From a checkpoint of a small mixture-of-experts model trained on Wikipedia.
Size: 12 layers, width 128, 13.8M parameters.
Experts: 16 experts in each of 12 layers, a sigmoid router.
Training: a variant of SOAP for the experts, 244M tokens, 3721 steps.
Below are experts of layer 8 (counted from 0) of a mixture-of-experts language model. Rows are named router (the router's row for the expert), up (a neuron's input weights, with its number) and show model dimensions 0-127. Each number is 128 + 32 x the weight over its row's rms, rounded and kept within 0 to 255. Numbers have three digits each.
After each expert's rows: a language model's description of what the expert responds to. This comes from a sample of Wikipedia text that the model never trained on.

# expert 12
router:127134126158156114109145151181182070118131126121069090144064095139114154199052184152114108145077101127146164118127167146130117095184075158070135118095117096102067175124147151080097160114145060172156090124142126101107149155105128139086108129192157174126138102127152141172119090124103099095133153103082159167129190100100077139091089113144157160070107153160146132110154176132143094156117
up4:107100132080112079129106127074062098147196147117126119124096166085116152166137129134142199069125169134159153122078087086084137132205086146177137127102163109102143107141104146137155129098100082102150121123115087107162137097168120089156088163148207124144105107162105103133103149139133104151120127128173109128115095041098143159094097054129176106149104112134121105182158108090153149144048
up5:143149214141108100145180121111156129105118172121135128013110130094098130140143114161181113080105116133085136097090197169135103124174105158065151181126098122175104077139111158089102090105169151083144109126119176068181141140117094134106115114113108147152129117136106115187066093121138126152098112059125177111070050112154167159141154120169115144118122123168118131100116112111160129125099
up6:154100134158127114135119180131084132097193140110134123145179145101115146155093139142069096136147111159096092101181136141158168143160164097100096151090098171133093107093140153139083102060156128105140130110135110164123141151167152151105064110170175177170116185210167178110121151155099120136157151116116055136144054142124175167096117106057145083101117099149141147161072191160157124128108
up7:083160179115172133127108177140082112168148164079039124150137116103166170189152181135137127135067137101137145119102102156130106102160150109161140145118184152171161091106183115119122145183101160071179153108124110139106187129103208168095117118169175160108136143134167182133095118130109145129158161165091085140169085117149081079101127135143161166082107176125164122150134112117132133102065
up8:168140040103147113135154087089173175078137130147125145124099161135078121167091111144077091104120088150165133085101073141151094161121156141139150115178162106131111108123089160100080110167117112133100143121098104166055171145081039108147102166125195142145114166162159179173097114157144119120132164152116140115077112200151127113139111125115114158128158192174125151181112164169175101140127
Description: Dates and table separators. Month names and the words before years, such as in, of, early, plus pipe separators and line starts in tables.

# expert 6
router:122119089157145181126139084132122115080095132115087097128151116112094100104128140164132118097186081116165088125125153164125128158164116111158193160103178129148124099039103108104144090142141147154097127181227174095085105122114119127150137113149085130141144203161199132188093138097038078109072110150106124117187105146159076104130151126140141113067125124108105134103088152123115119114106
up4:087135113094109139098158161123159097122103125140159094154116146099118112161124074145158070114185130070140118137058097093135120122153123167123109151169101081149141122118111097122134160152132089159070038120134101113179119159154091156070080184105124113156129109101175075187114127118096178129082085162158108130113126085105095106165171149159147100150155113161128081054076089132123103056095
up5:105156086093120173096148139134162118089103160123089120111108145122033162125076100140131136128208158109150064188103116176158121113111106120139164173190133176137137117127094162114136115120105179137102109144120145097133133149148179092145174129136144102084117137077155052133107175089045172156096105166086128134131130069058121096080113089159105114152176140080121160157121150154132149101116
up6:142127167117061152126159167096192173066137160115157139098121121160096145100129153074117057109106142170134147184129132149109125134146130102126141137139103126199168099084147107112088098105153093133142132138137126123093051155135069099096163137124135148183093124084148095134066131098148128146105055150213165174100157101158194146152114122075160145107101191128129124154158155145185131129164
up7:126121133124102138105202094080126043103147060073108114083109152173157134094148125107186156160127153129149172176188104083146186196163156104137152127098156148103105115153131147139184099153144117102033115111145095114134097138134080107121122093141145091119128189099115154130086062118063157143057107127148092136124137123128120130113138156115089182099150151127076121130153162104129137158082
up8:108144089113109147060114141121117101051145120078204098205127107131125106135110151171112126131157137127129119092154195138134156143143171157068155168129137099139089150178045110111071178129092164181139097154131132126156131118134125164125100118140095123222105166124132142149148154113091143161167154109095109196061103151108097121130151145080107071087174117126119132136122139170167076121104
Description: Vowel-initial word starts. Word-initial pieces beginning with a vowel or short syllable, such as an, un-til, an-imated, ex, con-fer-ence.

# expert 11
router:119093136048092096176146130213128133146153163174072125140085134135125132130116111130097091025118190119171190148130116152129147100118139153114166115148135128145135144103111125152151143131128125094133059139121072125141164162142082155103123171131157077142100157138157148125079146152177069127132150188170168137143081175066065137070140167106108140095126104077083124099124139128086168144127
up4:177098065078132047124109166111079121161139116123142113101092127154124094172119094133096139159183125081148123122093137112153076182129164112124157164098132167111080145076113152100086041149123099116056099164174097206148103110082101148134142137135154111129143139084127114108147112156121091103107127137118145065150134150159153108090151115107187140111134176126058162113120180087122172154182
up5:151176153143101128108158093198135112037212098179102155096143128112113146168114164142121139104080075109157167150100061181167112119160155109120099085133150112158092126083092129129156099166110115088123139143066088152092109113142107131144196156130127067158096115138140059094148135134173107155101150103159063108141080121150138109092085103154106144085147112158133135091133095162169081105137
up6:138092113097170110151126186172131132159182146083132145097120088138120170120047158087114133111099162105171136178095072200131151138166148110125092069078152132056126149137137176152119187104191153112155092149142125153129147117124132120238125134119152190113072130129133187120097152116105135127096128179094129100088156151164106161088126127101127085116151117126081145155138104126157156115070
up7:107214095128070111124110088131100102144159154120097094090152081149095113102098105152156118191100132140169150135095163193126080153142112134065133053079103120124149153081126138132147103099124074141133135135091114181085142132123120058140084107105102149150149102107127163233103190097146123119127082143143119143114113145135122123173119171115129142022126111151103133137169109106111117184107
up8:143081103124130106107141149134123106173149152168089114082081187127147142101059131106115141082131149099126098165164125167092058128138124117074184130147121163140074090171077110135101127102094131166123103136164072120144112109079138111092151144061120132126193152115145190147166156075164111154170089150105142166161065141174173094121134225159124112078146133129101118101077113141153127143098
Description: Consonant-cluster onsets. Consonant clusters like st, sh, cl, pl and sp, at word starts or inside names, e.g. Constantinople, Austria, constant, States.

# expert 15
router:092162129096152139081138106148104126067123176131155147072122128151221162113149116125084192136123122102161165161168099168125130099125100123157143118153129119144075123180149132155132088147105092127136170154132071139073133158160114104103129162124110076145137101060172159185122139041158169127114120117067095111122133073073111119080052110129099071117124159121106168150133148059109150134114
up4:106181211115129144092114142127150129128171074196118107080104149128121093207097087116143135149069119138112102088150121126103122125124169127147126184134167122103171103124106087147179141225117147121121149131114130113110133192163120120149131185110091128137134085085146118147070151199184048159117094165118153130168110108097137085097148104132105109108169167144120098134131110190071137153098
up5:180143126067130143123135105107153116152138145192178067133164139197132190141106108078162165138142101162121081130094150118142148119142136063138179105157135113136183108142128138096117082161090120098120141095168106148132101130132113128073111109100182117170147123147173148119134077135130201117095081138093147125170121175122110169105131114157146158136179159154115031175083200119122092090184
up6:097152129116108065150193138158149151170156114129176123051130199152156091033137116145106140101160187158147157164147223129105108115089144147133142170178186143156124110152104142146120067111157080212114127133141132098127145057128106102106164113141100113109097132114119095151095158113126100124148165125071143121125149117147099102134095113152161088107103144150117104074122094095122081129186
up7:209131119129096135140112115142143094094199117114105155116103144106117151131109088187142078048110139182118117149142106092099109088106062182108071076171136182149103091160153160164170153111164119133126111112112136111086043089178150127185170128107169122090164111144133103099084197117117137147101196116171161152144145156114129116150068146109169131147154142094130166119141125117121155176120
up8:123083136143145145131141111076206096145084141133090182035114083173155150123134103139139136107184142128143129127128076162126136136131126155143156124104152113218139124194184127132123117093141167124065105068102110113130176112056105152089186116106131111111125139106155067144098041099104107128090117107150123163125125082067094131117082092147097094169095152161102140126132130155121126108073
Description: Single-letter word starts. A lone space or first letter at the start of a word after "the", a pipe or a comma, e.g. such, day, Site, nation.

# expert 2
router:106093114100155066148131106160067120125089108158079088150101097164118127142144114166084117077101127093134135113148132156205097099186096166103192146131168037119125145123126118136097129107101120139099126122122115061064136165112114111081084158213102077087149147120109135110088135079116108106102170137036114078122131145156110150087155094109119122096090152147106123101107128147194129142149
up4:133120150135160116139109167138142125146140091124083103141123142130113142146110109192165139092088120123104123105085148130164120040098104140129155137068116062106135086093104088125111128114069154177114169155094109137104154123170106112098111117182073030074072200094085161105101151158117116089113088121088143087114145147121134167062179096135150147150115171121128121082129107159085069170172
up5:140099113123154121106087065141123114058107100085113129150148121111105087173153149179102121026122140054069149156073164067171128099067047136177153128174103107136156135150134117164124121114096101138119138096167161109107165171119096073130110130101138098081117152077128157172141135148170122163111131137070124166141150087113109146088138166095103121184106096129122085168127172104158133149121
up6:152114064087122112096129127142134128122158130108128179128154104089169174096132098144152095119157082117126185098111135099104115078121147165154138067075128047120089080130079140105104139078125174110148163168139155098124142116164133144147154093193097142134104107099146124099091113085115045114192100078124165208168111132151171161097127123125124175190152087147138107158180099082149159090116
up7:074143115146109071146103145106041160132166186139088078157147072134095166136126122104147174179109139080119095136132120121177124068108093136153130109103143121077095105115116120074112226150135113090169128114114123081102167165134105101178085134152115102080113172172089112110101152127106120088136061167122125179106118174161159116139111090129167135124152156131181114109138064097135069102099
up8:165158124131148127139103089074179094123053140099131154094129213125137146085086069130091133097083112140156074093128126135127155155127111154133107162117118113085117089111126145149182164107128190172101049165120099194137069085156099093123140119141187072178148160084175201131158115110112113090158130121131119122151162185128130102065167105147144118126095134117156085145157125102151154123094
Description: Clause function words. Function words that carry a clause after a subject or comma, such as was, is, has, which, they, and -ly adverb endings.

# expert 4
router:135082150176101099104165089166123097174191121182167171099151075147114152087052135125128122131058098118141132138126162138117125161137171128119151130105170081082114118099193095143083104125125117180178180084145106135111110073141137164138169127104125131107111152103136178123120116109112095125135131162128139094087087218084074127122107094080121120160118097196117181129140165139095105105058
up4:110130168120153097153093097083176122108112103128163130154161108138134160121115092105086140149102146088131091114145070195082140116107070103112123094116085092102120148150123049080096110152118136084107099102155118156134118101171119099149159133049083109118079136203116114110139160122182112106164138123151161089167089113086184160107148091090163171138146118193116184139120092186167123159055
up5:153156155118190102187118105181142089080190184133122166139149077103104112149105160172094122182108130058139079114145136099122032056122103158116094119111150128019138100117097124152161116156129180139129158119142113133120117107143140101139169136093096083176143171100156146086112092126161123075113097136123119172136149158154120115104129081128135151157140140125182109107179056127124108150126
up6:034171145157126195078089055109105163087103135152153129160100139148136197133120178149125157128124101172124106133137195198085148151144093101171125167160145120125091079089092141109145097134144153153103106124133114187175162124159136150161102116113171091098078116115135098110164117174154181146130048141123138143144129140077163124116162085116134172127102145125180077139166127101162108090099
up7:128115148116088102152168088127157096160151147176123052133149127224134208119156115162100100163098147081121185181111169170075124090078172120210109086126142139129120127093143149118084148135121148137187130034144154155108127134147164154136162149107115101126126161180113131125147123131150129136130113139168120099128112153113083122139149104127097167077078103125078085123166183175184149140104
up8:115098127119177148193091173137113155126181104147096116083173117125146145071139138125204096140134080128123095153153137168063163097121164019113154127128087073116116140142132094138095173122071009164115116145123138090112108125147123127141091101150161151120107155077152122100175119085142162174087129111110116121086117133123117107122082126095171096148102140086093113116112136146112088092186
Description: Sports word pieces. Word pieces inside sports terms in team and league articles, such as foot-ball, out-fielder, th-ro-ws, Bantamwe-ight, plus similar pieces elsewhere.

# expert 3
router:139087161113086114091132156133100140130174176122127130183117094105168161123113104125109152113094155147109166121095095126184082050179133112155176087126180152133091153116136105100138123133104159209115120098124071139145157154219113140119107127215075073100117147135119101150078125116089089112119105128098114110105094142169132100087085069119141091079122142135104133119151149117216164174104
up4:100136078139153097077144061122050128134122167077137146117104148114118166115099107150089146050106106115134144157091172128145104122164092150139111119093116088104111101089150110091136139175136151137155167146124107161090109121132119159089208142101156174105141152150108103105152090150099138145127130102088036106159127172137075134126142150180025122079129154092187139083142106126154149076074
up5:076161148086116116155109122132097114143116128179130140166170136188091099120152157149133064149147132143134161148143170118054162121095149165138111127208097146162145133088150123159150146071089100123101126110146166145133114131181165120089113163181067094103177126151159121153161087156157145131131162170160118147164097166056091146113207150050157106115194154103139122137143113173143142077084
up6:205152178142126139112105120131125109061120134166111125124146125085113195184111108166124116132154196092126112082119103111055095089059135160097095143092146128159098195113150122123144149162151079122109098146083145112127114111138111138167118139158096178101145158098143094123096094080108113159129045171115123150046100137124168098155129078078172119092102155086119094112110120144205130105141
up7:120191174146154184125075116124111112093103112120055146114072165131119077140084104098114134101086185159153089078139153159198158085116156122134147146192056146106122087111097077080104153107081129139116101127105121072125156127073146127121101097127093131173057098132086091130082141136098116096183128165118117132121118089119175151076165108110105113100166108151124112129154170145134202120120
up8:124175148144144116094089111112121144185110143175122132091115156153148107181123142129051206130150107121160116115129100103158168150110130126143177167156109117140171114077133098168113143117096159127091184087151124202129148177178102121116169151091196095150124121178091145198134113107191102115126100097102109144145136085076190099137130173161065101148114096114065136115159167063133119121152
Description: Verb endings, prepositions. Past-tense and participle endings such as -ed and -ated, plus the prepositions and commas after verbs, e.g. awarded, stated, with, by.

# expert 13
router:097174141171096116140148122176162147127200187141142102112141128133118154083150111132038135164113112121149126122172118177194121094118094154122172114116137077084116088142095094139078057131127094160156129103167108123102147158157087119035169144159109114108089102136146136157075167121143163158143107103117071134145136185115130098120140147100099104052110070101123109142120064062129108152144
up4:085111179120149201130085102111167116120094129108055169133116118171187175080152146144103128137102133147174163148172150131142127091144142130152096139161099165151154146156154117123148147118133063138108092142148087095199133141166103105069129151181146126093088080106111138109102115149103095159104149098117108143163130082059091107132093076099150161146104147226130126133142069182182162139088
up5:107151129159195085146087081114082134105131161094100142130163120167137138155149105099164067123167125132122110112104094112149152099200153142125190090143118161145100063180132118097101115149200105128103105125102122141090161116167136119090119143201113079082146113147134078142141082143107166099098144104136161105110131107225183116092120105129231155121207136098132124116091141134132116106143
up6:144164117119130123186147155192093126132178127230094137160109138146094101119134157165168148138146095108089117140199114106144101159091127109101108124150111095136090122105196096159125097141054144124137096052136149167117083131115165064138118120139093163080117162159181129111099110136065129151156108143142117065147144091149112088116079189170110102128101086169154133198126125082120096148146
up7:199103133103102127120200130151119121080090123101141132129108067167162145144130108116105136134073144163147140112144185148114114105154030213113118194158164119150126110118169124164167099104103113158111154154092103088148106166146147172115111117096099162115145109184161122169125155119111158214143078120152091140109189117115066163164145098116181137105171104127126143080180115130182122162136
up8:124091124109143079111144186129141170066177166160127142148118140137137190166098121114096098140079138138091162132169123140172138132117153202074144114089126132092142095059189057169077086117118090136117152148105139134154107119135117146123105201125131083172101104076108131120135166081125133136094133087141216091094118109080073118162081170133088089192120096145158145121115150090122125151120
Description: Digits in numbers. Digits and decimal pieces inside numbers in tables, statistics and measurements, e.g. 3.75 metres, 49,028, 6–4 5–7.